Experts of a small language model.
Size: 9 layers, width 256, vocabulary 8192, 38.3M parameters.
Experts: 256 experts in each of 7 layers, 32 GELU neurons an expert, 8 picks a token, a shared expert of 128 neurons.
Below are experts of layer 6 (counted from 0) of a mixture-of-experts language model. Rows are named router (the router's row for the expert), up (a neuron's input weights, with its number) and show model dimensions 0-255. Each number is 50 + 12 x the weight over its row's rms, rounded and kept within 0 to 99.
After each expert's rows: "comes after" lists some tokens at least twice as common just before its tokens as in all text; "mostly gets" lists some tokens that are sent to it at least half of the time. This comes from a sample of Wikipedia text that the model never trained on. Tokens count by the router's weight.

# expert 174
router:53 72 72 52 59 44 63 41 64 70 54 47 54 62 32 65 43 40 44 43 36 42 59 30 48 59 56 47 29 50 56 41 45 33 42 62 24 56 51 32 66 51 47 45 38 73 38 72 42 39 55 48 69 52 43 66 58 62 61 49 46 47 68 41 42 40 39 45 54 48 50 62 52 64 42 57 25 36 66 44 64 62 45 56 38 31 51 48 44 41 62 58 54 57 48 70 20 37 46 34 55 26 35 31 41 54 51 48 45 56 53 45 65 48 35 36 56 58 19 66 56 33 38 64 41 34 39 44 55 38 43 51 51 40 67 57 49 69 56 39 47 30 51 44 36 54 44 31 55 28 65 43 59 45 42 59 67 59 36 43 59 54 54 46 25 31 52 58 44 66 57 58 62 73 44 44 42 66 40 50 45 49 67 64 22 64 56 44 22 58 70 39 35 41 35 55 49 33 82 66 59 33 60 30 54 48 36 28 56 53 38 59 64 59 56 46 57 59 62 68 53 44 56 45 31 65 35 50 54 45 46 43 39 40 54 39 54 51 59 50 48 60 36 51 32 46 54 64 48 65 34 44 76 46 59 38
up0:60 73 58 36 51 50 64 52 48 67 50 50 56 40 48 52 53 47 52 38 40 44 35 61 72 51 45 51 59 47 64 53 41 61 41 49 56 38 33 50 39 50 54 42 53 49 36 54 36 64 56 57 47 61 39 36 55 29 16 63 59 68 62 61 51 44 21 39 63 61 42 38 54 46 42 60 69 70 48 47 30 24 57 16 32 50 61 61 26 21 51 74 56 30 43 59 68 47 27 59 24 48 39 59 52 55 54 46 62 59 46 36 63 27 38 60 62 40 47 64 40 67 48 68 44 43 53 43 53 34 51 38 40 54 43 49 55 38 27 42 41 56 42 52 63 59 50 43 53 66 42 40 37 62 53 32 42 48 64 20 28 37 48 37 67 54 40 66 61 69 50 44 53 53 40 68 32 52 33 49 43 44 64 52 53 45 39 44 29 45 42 59 47 34 37 34 64 68 53 54 48 51 49 56 48 51 58 65 41 49 46 39 38 48 30 61 50 60 38 58 52 51 43 90 42 46 43 39 40 51 56 48 71 39 63 33 52 50 61 25 44 37 51 57 66 67 50 32 39 62 35 51 58 58 32 51
comes after: " of", ".", " on", " in", " to", " with"
mostly gets: " its", " their", " These", " this", " these", "The"

# expert 109
router:53 45 63 56 62 30 51 64 42 70 31 52 41 53 40 45 42 50 57 51 76 48 51 69 69 57 32 74 32 38 58 64 35 50 44 55 68 72 84 65 49 63 28 51 40 65 45 53 54 71 59 40 38 33 68 44 41 35 41 41 52 50 54 54 48 58 44 38 42 26 54 36 64 40 46 57 51 40 64 51 54 58 54 52 58 60 40 40 60 74 36 47 49 53 77 68 59 44 64 46 59 42 57 42 54 53 63 50 35 60 40 56 28 37 62 70 51 65 34 43 28 46 65 58 51 61 32 37 44 40 51 53 41 31 33 47 59 71 54 44 67 46 72 42 26 42 66 28 39 60 33 67 55 75 39 41 56 45 24 56 54 62 37 60 44 53 62 21 45 54 47 51 31 44 69 54 64 45 54 44 56 49 52 44 72 42 44 65 40 49 50 52 53 60 42 55 59 35 55 30 49 46 48 55 39 66 38 38 60 46 67 56 46 55 45 44 34 62 51 52 81 48 52 25 50 42 43 37 26 69 46 32 62 59 38 34 32 45 64 54 43 57 51 51 49 45 31 53 47 47 56 54 42 30 47 49
up0:53 44 69 53 49 55 25 47 44 73 52 38 45 30 51 45 40 48 33 58 49 42 34 14 53 45 59 34 60 36 52 49 47 56 62 51 50 63 28 65 60 60 46 57 57 37 47 77 66 49 67 50 59 31 42 38 55 72 64 56 46 44 28 38 47 56 51 24 49 46 54 52 47 47 49 56 19 36 63 57 56 53 50 66 55 28 34 44 43 47 59 66 41 58 49 73 51 52 50 63 58 46 24 57 62 53 54 50 39 70 50 80 59 47 34 59 54 41 58 41 60 56 75 37 47 68 55 58 43 55 34 70 71 39 70 42 57 72 29 49 53 40 36 62 20 48 74 50 55 46 82 44 67 55 56 44 57 54 50 53 45 50 68 32 53 45 64 50 38 47 45 38 31 53 50 55 73 55 45 51 44 53 60 50 57 51 41 47 48 37 34 43 47 47 48 66 36 39 50 59 73 33 60 45 49 27 50 57 46 36 40 68 48 37 39 48 47 36 39 48 60 69 71 57 57 35 62 49 64 70 49 59 55 52 31 41 31 63 56 75 55 45 66 40 49 38 43 49 58 67 56 35 63 60 51 53
comes after: "\n", "\"", "\n\n", ")", " Born", " Win"
mostly gets: " Starring", " titled", "featuring", " Produced", " Written", " Directed"

# expert 136
router:63 60 76 53 74 38 74 61 56 73 51 24 63 63 41 51 31 45 53 47 45 30 60 41 31 63 42 56 38 51 48 36 44 37 49 72 39 68 76 47 40 59 39 44 25 56 41 70 46 39 52 38 48 64 53 43 45 65 36 24 44 59 68 43 42 40 45 44 40 43 35 40 59 27 66 65 53 47 62 47 54 65 52 56 38 50 51 46 40 54 41 37 42 76 32 60 42 52 52 55 67 45 41 37 41 70 49 66 46 32 33 28 69 67 27 44 42 43 40 54 55 28 44 64 39 58 41 42 38 39 42 53 50 51 39 59 47 70 38 36 48 58 43 60 52 26 74 42 72 46 63 44 57 55 35 59 62 58 45 37 42 64 56 37 35 48 62 71 40 66 55 54 69 59 43 45 50 55 39 49 56 44 57 55 38 67 68 36 35 67 51 44 41 52 52 60 67 26 45 60 57 45 68 50 46 74 52 57 66 67 57 63 47 58 59 62 52 62 54 63 62 59 60 53 17 62 38 53 42 56 53 41 49 47 57 42 43 54 44 65 52 69 51 51 40 36 27 49 45 34 64 31 56 44 54 58
up0:56 46 60 44 57 64 48 48 44 50 55 45 35 58 44 41 75 60 45 62 48 36 47 41 31 34 64 58 47 59 55 36 72 57 33 45 52 38 52 39 60 42 44 68 42 31 24 58 51 61 50 65 40 52 52 48 56 38 59 46 43 47 51 54 63 32 57 44 31 14 69 48 32 33 63 63 35 36 35 49 50 38 30 35 44 57 42 64 76 69 49 52 52 58 65 26 24 32 55 44 56 43 32 26 45 40 29 31 55 51 44 44 46 39 24 46 59 48 59 41 42 61 34 35 63 62 37 33 55 47 58 70 41 52 53 42 50 52 33 64 32 62 56 56 47 53 45 58 30 25 40 27 51 35 65 45 64 77 40 58 53 59 45 37 63 60 53 37 14 48 59 47 39 34 67 44 50 22 49 44 58 46 46 43 50 36 46 40 46 53 52 53 53 45 50 61 42 47 43 27 36 52 65 43 49 60 50 35 53 47 75 47 56 56 43 74 57 62 62 54 42 43 31 40 36 37 55 56 59 38 75 48 49 55 35 33 43 59 48 57 40 53 55 30 69 49 58 48 27 51 50 40 28 46 51 43
comes after: " of", "'", ".", " was", " as", ","
mostly gets: "The", " The", " Its", " Their", " the", " Among"

# expert 118
router:68 52 53 52 42 43 51 65 43 69 55 61 48 63 48 42 56 60 51 55 70 68 59 64 69 57 39 59 29 38 41 70 62 68 43 37 59 73 61 62 56 64 42 62 72 59 69 49 41 79 54 46 55 50 46 37 62 66 34 39 69 37 59 73 60 42 42 16 48 29 53 32 33 51 64 53 53 39 77 35 75 55 59 54 41 53 52 52 39 56 51 46 58 46 57 67 45 54 63 65 45 36 55 42 39 47 70 41 50 53 43 66 54 55 59 65 39 63 31 52 45 46 46 43 28 69 36 52 43 34 55 44 41 42 67 29 55 63 20 41 58 37 70 54 46 40 65 61 41 40 58 41 46 47 53 57 40 39 39 57 67 74 58 57 31 61 23 53 42 38 18 28 30 51 51 64 54 40 56 51 43 42 43 52 57 48 56 32 63 37 33 49 56 53 48 52 39 55 70 59 49 59 31 49 59 60 32 62 47 47 57 49 39 40 38 68 34 37 62 57 68 53 56 33 60 50 47 43 43 39 42 46 62 39 59 27 40 46 45 49 27 64 57 42 44 50 47 63 65 44 50 33 37 64 62 53
up0:30 42 50 26 60 36 70 59 60 61 44 68 58 40 64 57 56 68 48 45 72 28 48 29 60 51 45 35 44 74 49 21 62 40 27 46 64 51 62 41 47 66 35 51 39 47 33 70 43 65 22 45 31 39 62 38 48 48 40 34 46 32 46 35 59 66 67 55 55 45 32 30 44 46 58 38 47 52 62 76 48 88 36 58 57 46 55 62 52 61 43 45 37 53 38 56 58 39 39 55 62 43 39 55 56 55 32 65 32 58 44 71 23 55 41 58 53 48 50 61 45 62 38 65 61 47 36 56 66 34 37 58 38 61 40 51 58 34 55 70 39 69 53 47 43 43 49 43 34 45 57 42 53 51 44 46 48 43 48 78 41 32 52 42 39 37 57 66 56 53 26 71 37 47 58 54 44 67 58 55 59 51 47 46 62 48 58 48 54 48 39 79 47 50 54 40 12 61 51 35 55 64 48 55 36 48 43 51 34 59 58 55 44 47 48 55 56 41 66 47 62 49 45 39 57 69 34 38 50 44 50 30 56 51 55 36 54 92 57 45 41 48 39 53 47 41 60 63 57 44 56 31 44 53 51 51
comes after: "\n", "  ", " MF", " DF", " FW", " 7"
mostly gets: " DF", " FW", " GBR", " MF", " GK", " JPN"

# expert 152
router:64 49 69 52 48 44 57 46 70 59 55 45 35 61 42 62 62 38 63 48 54 41 54 30 61 57 39 58 50 63 43 47 45 53 46 54 54 58 72 58 63 60 53 67 49 52 37 58 45 36 42 34 57 69 47 54 62 68 57 69 69 66 59 38 76 39 34 47 60 50 35 36 35 52 42 48 26 39 37 48 66 43 60 63 38 47 45 46 50 42 57 47 33 57 73 62 45 50 28 69 45 28 54 43 54 30 53 61 61 44 38 37 60 73 44 48 48 57 32 66 42 32 21 65 33 53 40 55 34 32 61 62 36 46 50 36 71 66 47 37 40 51 35 51 55 70 38 40 57 54 59 58 40 46 28 49 44 68 34 65 54 34 40 59 26 41 49 68 69 52 56 67 68 40 62 69 50 80 35 41 45 45 46 39 36 53 62 42 37 72 70 24 37 37 46 66 66 38 48 41 42 57 51 44 53 65 30 36 43 45 48 56 30 62 41 66 67 59 62 53 57 63 62 50 43 49 36 43 36 48 32 39 42 35 50 42 58 61 70 60 39 48 42 50 52 32 46 51 61 48 64 38 65 41 58 67
up0:41 65 48 70 42 55 50 36 48 62 57 48 49 50 53 35 58 43 52 37 53 49 48 60 56 66 46 56 27 44 56 65 50 44 28 53 35 37 60 55 45 63 56 56 47 71 44 58 55 41 36 49 61 45 40 39 54 38 29 44 54 55 41 38 60 57 53 37 50 54 46 45 54 93 59 33 41 38 42 51 42 70 55 32 29 47 52 36 56 15 55 51 62 56 80 60 53 63 57 38 69 36 43 51 25 40 35 54 38 69 54 29 60 61 59 48 42 33 50 49 60 31 52 76 54 48 67 60 48 64 33 42 43 52 56 68 48 71 30 52 67 58 25 57 62 50 51 43 69 37 42 68 40 40 44 33 54 58 40 66 58 51 56 44 40 40 40 52 60 59 31 44 60 75 54 37 39 55 51 63 37 40 64 49 34 57 48 43 37 39 33 43 35 67 44 66 57 53 62 36 79 44 51 51 42 67 40 38 55 47 60 58 35 36 25 71 39 46 41 64 38 38 39 32 65 54 48 55 49 57 35 57 38 47 44 36 54 48 46 45 57 52 71 25 64 40 53 55 73 49 62 37 77 56 48 67
comes after: " of", ",", " at", " with", " in", " is"
mostly gets: "The", " The", "An", " the", " An", " driven"

# expert 99
router:52 54 54 54 37 78 51 51 43 46 53 27 54 57 58 53 33 52 68 26 51 49 43 35 55 54 59 36 61 36 70 53 32 38 36 40 56 72 73 34 48 40 39 51 30 45 69 64 52 47 51 40 52 58 61 60 48 32 53 63 51 45 50 40 41 30 39 46 32 52 41 43 42 53 47 34 55 40 45 59 45 36 41 52 58 57 56 42 31 67 61 61 52 51 54 63 30 64 32 45 67 46 66 77 75 43 38 54 49 62 60 44 51 53 46 56 45 54 22 57 69 57 43 39 55 67 21 75 40 35 39 32 39 42 47 11 45 75 69 56 50 54 50 40 58 27 65 50 74 71 56 45 60 64 53 19 78 45 36 55 41 58 48 42 47 44 55 51 46 61 58 56 58 63 64 54 44 58 58 63 50 61 60 41 47 46 49 58 47 54 60 57 52 48 31 48 40 43 33 53 63 39 42 41 49 69 47 56 78 51 47 39 54 40 49 47 42 49 33 38 78 70 37 32 46 39 55 42 52 65 42 44 51 40 57 70 48 70 33 47 46 54 38 45 30 52 58 63 40 66 71 52 55 45 66 33
up0:43 60 59 69 60 54 50 53 73 33 64 43 54 48 45 51 27 48 61 62 53 41 61 62 29 42 48 40 49 61 32 69 64 36 62 20 58 50 63 52 51 51 36 51 49 35 63 45 53 47 32 58 70 53 46 54 52 50 58 52 63 66 49 53 53 53 55 47 49 66 51 45 41 58 64 37 48 66 22 49 38 52 56 38 32 64 29 50 53 67 40 43 62 21 42 38 41 41 62 45 45 72 37 37 48 66 53 48 64 50 57 57 56 42 58 43 51 65 57 63 55 70 35 28 48 72 45 54 49 48 35 53 37 51 50 58 36 64 59 62 61 47 50 59 41 60 52 57 58 71 58 62 49 38 60 57 49 48 53 45 37 52 60 27 42 43 55 57 31 48 45 31 30 44 63 55 65 49 23 37 67 56 26 15 58 56 59 62 53 57 65 49 53 68 35 52 63 45 55 52 54 41 66 70 56 49 34 55 57 60 48 56 56 48 87 57 44 63 46 43 43 51 70 52 34 26 57 54 18 43 31 81 27 49 62 47 58 51 35 50 67 58 55 40 53 52 53 23 52 67 71 54 32 43 45 66
comes after: ",", ".", "ed", "s", " due", " used"
mostly gets: " when", " during", " after", " because", "After", " During"

# expert 30
router:51 54 52 64 42 55 57 53 28 46 69 66 63 69 57 45 37 33 27 36 24 48 54 32 45 65 46 42 51 58 60 48 36 44 62 44 49 29 51 60 58 24 59 46 52 41 52 48 43 53 23 50 47 59 47 57 33 57 37 47 53 51 49 65 49 36 37 40 42 63 73 47 50 41 26 47 42 67 52 53 18 39 55 37 35 48 56 56 79 52 71 66 58 39 32 27 63 55 45 57 55 51 48 47 42 59 50 63 65 49 58 37 34 34 33 39 63 34 41 65 55 49 29 31 62 64 55 55 50 49 44 35 63 30 49 50 49 61 26 60 31 38 38 56 57 19 30 54 48 36 33 52 48 54 49 35 27 64 63 49 53 57 66 56 59 60 58 37 55 68 66 61 30 61 50 62 60 46 36 47 48 44 55 48 43 37 32 62 67 40 55 50 42 52 37 62 46 48 83 55 51 52 43 27 51 48 76 42 54 60 47 58 66 39 46 49 40 43 33 54 29 40 66 69 39 62 50 67 57 67 40 60 42 41 56 66 56 41 60 39 62 63 60 32 34 43 69 47 33 47 46 41 53 44 39 62
up3:52 31 47 40 55 52 38 49 43 46 30 53 63 57 60 45 36 44 53 68 36 39 70 37 64 46 75 55 50 47 49 68 65 50 51 68 63 48 60 41 68 62 46 46 56 50 35 27 67 57 32 64 69 63 62 41 55 39 42 64 50 55 61 48 37 34 46 71 33 50 52 69 60 39 55 59 47 45 68 47 64 59 58 36 61 53 45 71 48 69 53 69 54 45 37 32 48 52 74 44 34 67 48 65 55 50 55 41 23 41 53 57 67 34 73 34 51 55 45 59 40 65 48 61 47 46 42 26 60 48 42 74 49 42 52 39 45 38 54 55 67 51 47 51 41 64 25 56 53 30 35 50 18 67 68 61 53 76 68 48 34 35 45 49 50 54 67 56 35 28 51 35 52 40 45 53 34 47 45 43 59 43 49 32 75 35 55 59 43 42 53 63 46 44 51 57 65 35 41 48 53 44 47 41 57 45 73 43 63 51 51 59 48 53 54 69 44 55 58 51 76 39 40 69 56 37 55 56 42 36 34 55 35 62 51 32 24 60 70 45 58 37 52 60 57 20 63 40 42 58 39 56 50 42 58 78
comes after: " the", " The", " his", " each", "The", "w"
mostly gets: " students", " players", " teams", " cells", " them", " forces"

# expert 167
router:58 39 55 44 50 44 43 60 61 36 44 38 46 45 40 25 68 68 50 68 65 40 33 56 31 47 46 69 61 38 65 47 49 48 37 27 60 72 52 47 27 66 64 57 60 44 40 47 38 25 36 60 24 31 54 36 44 33 51 55 33 35 51 70 74 55 42 39 34 47 52 53 60 69 48 55 36 35 49 70 57 62 35 47 50 63 55 51 29 58 24 51 33 66 60 36 67 33 62 39 46 56 25 50 30 67 46 62 34 23 41 49 49 53 60 61 47 62 46 53 54 54 58 58 49 37 39 54 38 76 43 47 48 53 47 49 43 55 67 28 38 38 60 42 38 43 60 48 44 46 29 34 28 44 40 60 33 43 51 60 34 60 47 34 48 63 71 56 46 64 51 54 31 41 62 36 35 46 54 44 67 43 59 48 47 46 72 44 71 50 51 55 45 68 60 49 50 30 37 40 57 54 63 41 72 71 35 56 58 35 29 60 52 58 54 48 54 35 71 54 61 53 51 48 53 49 40 45 54 26 56 71 55 54 26 62 32 44 57 54 56 39 38 57 69 45 32 55 36 36 45 49 54 44 50 58
up0:76 53 32 61 56 44 58 62 60 62 68 67 49 46 34 56 65 65 52 41 48 50 48 52 68 47 36 64 61 75 60 50 41 44 64 27 42 56 68 41 49 48 52 51 55 75 50 60 59 38 56 50 42 38 60 50 49 24 42 31 59 44 41 48 31 48 43 59 48 65 53 50 57 48 38 48 67 63 45 30 40 43 66 58 44 65 64 63 56 45 38 56 44 52 64 48 56 41 70 39 34 57 48 22 56 63 50 59 29 50 61 56 60 57 58 59 53 50 51 63 32 75 56 48 47 31 43 39 53 75 47 49 39 54 44 50 39 61 38 44 35 40 66 43 52 37 42 44 46 73 52 51 64 88 52 71 60 57 66 48 43 56 68 45 55 63 60 63 38 32 50 28 56 51 69 60 61 65 44 32 44 39 34 53 59 35 51 60 44 39 68 55 56 72 40 23 73 41 68 67 20 47 49 26 47 76 65 34 77 62 62 58 42 34 49 36 63 53 39 53 39 49 70 45 65 49 58 39 51 48 39 54 52 50 35 59 44 38 60 60 60 55 54 74 37 45 39 46 51 37 42 56 46 55 57 72
comes after: "\n", "|", "-", " classification", " information", " Location"
mostly gets: " 978", " Written", "Member", "-", " Founded"

# expert 247
router:30 49 55 63 58 58 60 47 38 39 57 60 58 56 53 45 52 65 64 36 37 62 52 32 26 53 55 44 54 59 49 39 54 32 32 39 62 42 43 46 41 27 45 46 59 46 69 66 73 58 46 50 68 69 37 47 57 49 36 71 46 56 44 39 37 40 59 61 42 68 45 65 55 41 49 32 61 53 53 47 44 51 70 52 37 54 53 32 56 58 35 52 63 34 59 58 36 52 49 41 67 48 19 28 49 38 50 35 31 43 27 46 63 48 42 52 71 35 63 57 41 50 24 40 59 64 70 37 52 41 64 58 50 32 61 44 63 41 26 76 32 73 61 59 72 20 48 66 38 42 38 63 37 43 57 33 38 59 69 36 58 62 57 47 75 46 57 44 59 69 49 69 25 59 49 44 36 24 40 72 44 63 71 58 48 54 41 51 46 54 46 53 44 52 28 28 45 62 54 43 73 50 61 43 60 53 69 37 42 47 30 45 57 58 52 43 56 50 49 42 27 46 59 69 41 45 60 57 63 51 46 67 42 40 45 54 51 42 38 49 35 53 56 43 50 42 67 41 29 47 47 41 67 54 34 57
up0:52 46 43 43 61 48 62 44 40 44 57 35 48 62 37 46 47 51 60 67 31 64 43 61 32 48 68 55 63 51 37 47 46 58 69 51 59 58 66 67 38 68 43 61 37 53 29 62 16 59 59 41 52 61 73 40 55 67 53 53 44 36 53 41 63 39 49 70 59 28 43 62 13 35 46 57 40 42 23 45 45 43 58 45 47 44 48 59 22 57 54 59 63 60 60 61 57 51 41 67 26 50 31 45 24 59 65 59 64 43 39 56 65 44 26 64 56 47 51 63 47 44 58 62 48 56 37 53 35 58 60 61 62 68 53 50 58 48 45 49 65 56 42 51 66 50 64 72 62 47 21 46 63 42 57 71 57 40 37 34 50 56 49 26 43 36 59 53 49 49 45 53 41 41 48 32 54 42 28 37 47 25 51 59 56 54 49 55 51 53 36 42 53 54 68 49 36 60 56 51 46 24 32 74 41 45 65 57 42 54 63 36 60 49 39 56 55 45 37 42 48 56 52 62 51 31 74 54 42 48 44 48 41 47 59 21 71 69 49 72 66 39 39 71 49 63 28 23 46 63 46 52 53 31 39 50
comes after: " the", " The", "The", " this", " a", " This"
mostly gets: " area", " population", " version", " city", " site", " village"

# expert 6
router:51 48 55 66 55 67 44 47 48 66 50 63 56 60 42 54 52 40 63 44 27 51 46 65 44 46 50 37 37 55 30 37 57 39 51 57 51 48 49 37 40 48 21 59 46 24 47 51 69 64 47 36 70 43 55 26 69 34 36 71 54 69 36 56 34 31 54 53 43 57 44 24 51 67 40 54 82 45 46 42 44 53 58 51 42 53 32 56 68 67 45 31 66 39 58 64 57 55 55 47 43 58 48 55 55 71 49 59 16 51 43 42 55 49 55 53 47 35 41 53 28 65 34 62 61 69 63 54 51 72 42 70 31 56 43 62 59 49 60 56 63 43 53 44 60 25 64 44 33 48 47 41 54 43 53 39 52 59 69 32 63 70 57 63 41 54 54 33 66 48 56 51 33 54 36 47 48 35 47 45 55 60 54 45 54 50 21 52 57 32 40 63 59 69 61 22 29 69 39 61 48 38 68 56 74 47 70 48 71 54 64 60 47 75 51 48 48 47 49 68 26 51 58 32 57 53 47 64 72 45 44 60 37 45 64 48 70 46 43 42 21 46 36 51 54 53 65 46 49 62 63 52 49 54 54 64
up0:50 62 37 59 45 46 50 45 63 48 33 54 41 35 50 53 44 35 56 46 57 53 68 69 46 43 51 75 57 64 36 54 60 34 34 42 51 25 73 57 45 57 50 44 44 49 31 33 60 60 46 30 64 60 41 35 49 57 52 36 49 49 56 40 55 53 74 54 57 67 30 37 68 59 45 54 46 52 76 61 38 69 63 43 37 61 71 65 63 30 48 28 44 39 60 41 65 47 29 46 45 55 51 58 46 57 40 62 54 51 61 61 22 39 50 53 34 53 38 56 54 47 72 61 47 59 72 42 53 30 53 51 53 73 41 53 66 45 64 60 63 58 48 64 54 50 49 30 59 26 56 30 29 47 65 43 38 38 31 79 47 43 48 69 60 73 45 32 47 40 37 51 60 45 39 51 51 33 60 55 59 46 35 60 58 47 41 50 53 56 54 61 49 59 65 43 54 59 37 50 59 56 38 59 65 77 49 46 61 48 58 73 52 43 65 47 28 45 35 51 44 20 37 47 60 79 27 60 52 45 56 71 44 65 45 58 62 35 66 47 58 48 52 25 45 51 27 47 55 35 35 48 41 35 44 67
comes after: " the", " first", " a", " his", " this", " second"
mostly gets: " election", " season", " goal", " debut", " victory", " event"

# expert 243
router:62 40 57 66 52 34 50 29 31 35 48 48 64 65 77 51 51 70 63 44 59 49 52 65 41 50 50 52 37 65 43 54 58 54 82 42 64 65 49 68 41 55 44 53 57 30 68 58 66 44 53 61 40 40 45 50 53 45 62 50 52 45 71 77 55 61 46 43 56 55 31 37 44 69 36 42 56 38 45 50 43 65 48 51 39 49 41 24 34 40 42 38 50 65 61 44 38 79 44 39 36 44 57 60 49 17 67 48 30 36 37 56 48 63 43 79 50 33 62 45 39 49 44 61 31 39 60 56 53 48 75 61 56 56 62 68 58 37 44 40 48 60 52 67 40 52 44 54 77 45 39 41 64 43 24 62 62 40 29 34 37 30 34 59 67 73 50 53 53 56 25 53 59 43 33 45 59 42 59 37 42 72 40 43 36 41 37 35 47 32 46 54 54 56 49 67 46 30 45 46 53 65 33 55 56 56 25 59 54 37 49 44 54 56 48 38 47 78 37 54 57 47 50 46 50 52 57 45 73 30 43 31 48 42 44 41 62 38 58 45 55 28 50 50 50 38 61 46 61 50 53 41 52 26 70 44
up0:54 37 24 51 49 41 58 60 63 34 36 43 58 49 54 44 31 44 51 67 48 47 53 44 43 38 46 36 67 66 55 53 55 66 43 27 67 72 65 58 49 35 56 40 57 41 73 44 54 31 40 26 53 74 63 58 42 70 53 48 56 40 63 55 33 33 40 37 54 57 60 50 32 45 56 67 45 51 73 41 43 54 56 43 68 44 55 56 52 57 58 57 39 61 36 66 33 56 42 49 29 56 62 58 50 42 48 51 81 40 58 42 23 57 75 53 48 37 50 57 40 68 62 51 54 63 70 44 56 56 55 57 47 34 29 38 61 39 40 78 40 68 48 49 40 47 26 48 64 19 44 41 52 65 43 39 53 48 40 43 42 55 68 39 46 47 38 57 55 37 31 62 44 38 62 79 40 47 52 43 37 69 60 41 42 57 42 61 62 39 67 63 42 70 51 48 36 62 39 34 44 56 43 44 41 50 55 37 39 59 59 63 34 41 51 43 41 59 40 43 51 47 59 71 62 68 48 58 65 50 36 67 43 44 61 46 58 48 63 49 39 43 35 58 51 56 25 41 65 75 21 45 40 68 42 75
comes after: " |", "|", "  ", " Chevrolet", "USA", " Swing"
mostly gets: "  ", " %", " Votes", " —", " Notes", " Did"

# expert 242
router:72 38 58 24 66 38 81 37 73 46 37 61 60 61 43 40 47 61 43 50 66 64 22 75 82 34 61 44 41 40 69 57 53 65 50 65 65 55 45 60 42 40 50 47 43 24 35 55 35 45 50 36 47 32 56 54 30 47 67 30 56 38 67 55 62 51 38 45 48 37 46 47 38 55 36 59 45 38 56 52 71 55 36 61 59 60 41 64 49 65 42 37 51 48 69 57 33 45 34 52 50 55 47 52 34 61 73 42 40 58 54 40 44 47 43 50 42 71 31 40 57 39 63 61 61 44 26 29 61 40 51 59 61 37 59 57 50 51 75 33 58 50 49 29 34 61 49 31 38 48 42 54 60 46 31 64 60 45 52 57 34 63 47 47 55 69 55 48 67 60 30 69 32 56 46 53 58 48 62 50 56 37 36 76 66 53 38 56 50 59 52 55 49 55 51 39 57 51 50 30 58 69 36 53 40 51 47 41 53 33 53 41 48 24 58 44 53 67 57 52 39 35 69 63 44 64 44 54 47 76 59 37 59 55 47 31 57 45 32 44 54 54 39 58 56 49 48 50 53 31 36 39 44 29 68 25
up0:56 43 45 44 61 37 48 47 69 44 50 46 65 50 54 50 50 51 46 47 62 16 48 58 25 39 34 59 47 69 34 43 47 75 43 41 59 52 52 62 36 47 38 47 36 32 43 36 67 51 59 55 53 58 37 49 43 60 38 61 60 49 55 39 31 46 45 74 38 51 67 50 57 52 44 76 73 51 22 30 73 44 70 53 26 49 52 45 69 52 46 47 45 52 42 39 46 53 70 62 46 61 44 62 34 59 50 43 47 25 29 46 51 54 49 60 36 35 42 34 42 43 59 47 75 31 41 53 35 45 49 52 52 51 45 66 45 45 60 47 44 36 34 43 41 32 41 50 59 39 47 69 63 54 30 58 67 26 53 49 46 85 70 38 51 60 63 48 40 40 74 61 60 80 45 39 67 65 58 59 49 38 44 28 52 41 55 50 47 42 63 59 58 49 28 61 53 55 61 47 55 45 84 35 45 61 52 60 78 49 51 57 36 50 60 32 43 57 53 68 29 25 53 59 36 37 65 52 59 72 60 46 53 24 42 42 51 58 48 39 48 32 56 52 54 40 51 35 64 49 40 41 50 50 51 50
comes after: "\n", " |", "-", "|", ";", " Year"
mostly gets: " Apps", " Notes", " Starring", " ±", " Pld", " Candidate"

# expert 179
router:31 60 45 62 61 81 51 60 42 59 58 52 61 61 53 60 53 57 49 40 35 52 40 45 15 66 44 33 43 48 45 35 31 21 41 30 55 50 49 47 50 26 37 65 48 58 55 66 48 56 37 33 54 54 30 47 34 58 39 72 39 66 44 45 51 46 47 34 30 62 39 46 43 44 28 42 57 51 36 40 46 37 74 49 41 44 37 36 62 43 44 38 52 49 38 54 29 54 39 39 67 46 31 52 41 57 44 50 45 57 47 28 56 55 47 33 55 40 51 64 54 46 29 19 65 49 61 52 48 38 51 67 38 64 49 51 56 50 38 62 30 67 35 64 53 22 54 47 40 56 37 66 43 41 67 49 42 58 66 34 53 67 45 67 45 61 67 45 60 64 57 60 27 67 46 54 57 30 34 68 63 50 72 63 40 46 39 41 55 51 52 46 52 53 14 40 41 51 49 41 63 45 56 39 42 48 58 56 54 41 42 53 43 61 48 41 37 57 58 36 34 67 71 38 31 34 71 63 59 52 45 74 23 35 35 58 31 45 44 30 49 41 47 43 40 41 44 58 32 49 54 58 48 46 35 48
up0:59 51 60 49 40 48 40 45 63 50 60 54 48 56 73 30 34 57 42 55 38 41 30 42 70 68 29 51 30 39 34 55 70 58 46 53 59 52 72 39 60 51 45 58 68 55 44 43 27 46 76 63 47 65 52 68 51 54 57 40 47 40 34 49 56 66 27 50 48 43 41 58 44 62 31 62 71 66 35 43 59 67 56 49 72 59 40 55 55 58 45 66 48 52 56 70 56 31 50 69 60 54 55 37 29 54 67 50 71 54 60 53 48 58 66 62 20 73 40 63 74 35 41 57 49 38 53 61 42 63 39 56 47 41 51 75 45 65 43 48 70 49 64 59 36 37 54 44 30 52 72 44 49 56 53 69 31 51 51 73 47 49 60 51 50 60 58 57 59 31 51 53 48 57 56 64 45 46 34 40 30 55 61 62 43 51 77 44 55 66 42 38 54 37 44 45 40 27 52 52 59 54 62 54 39 51 51 75 65 44 55 50 29 55 57 45 73 57 64 34 47 67 51 41 55 51 51 61 54 80 49 38 67 63 10 43 28 52 38 58 32 55 42 38 37 39 47 57 37 52 46 47 49 49 41 48
comes after: " the", " The", "The", "ti", " his", " this"
mostly gets: " role", " relationship", " presence", " genus", " actions", " basis"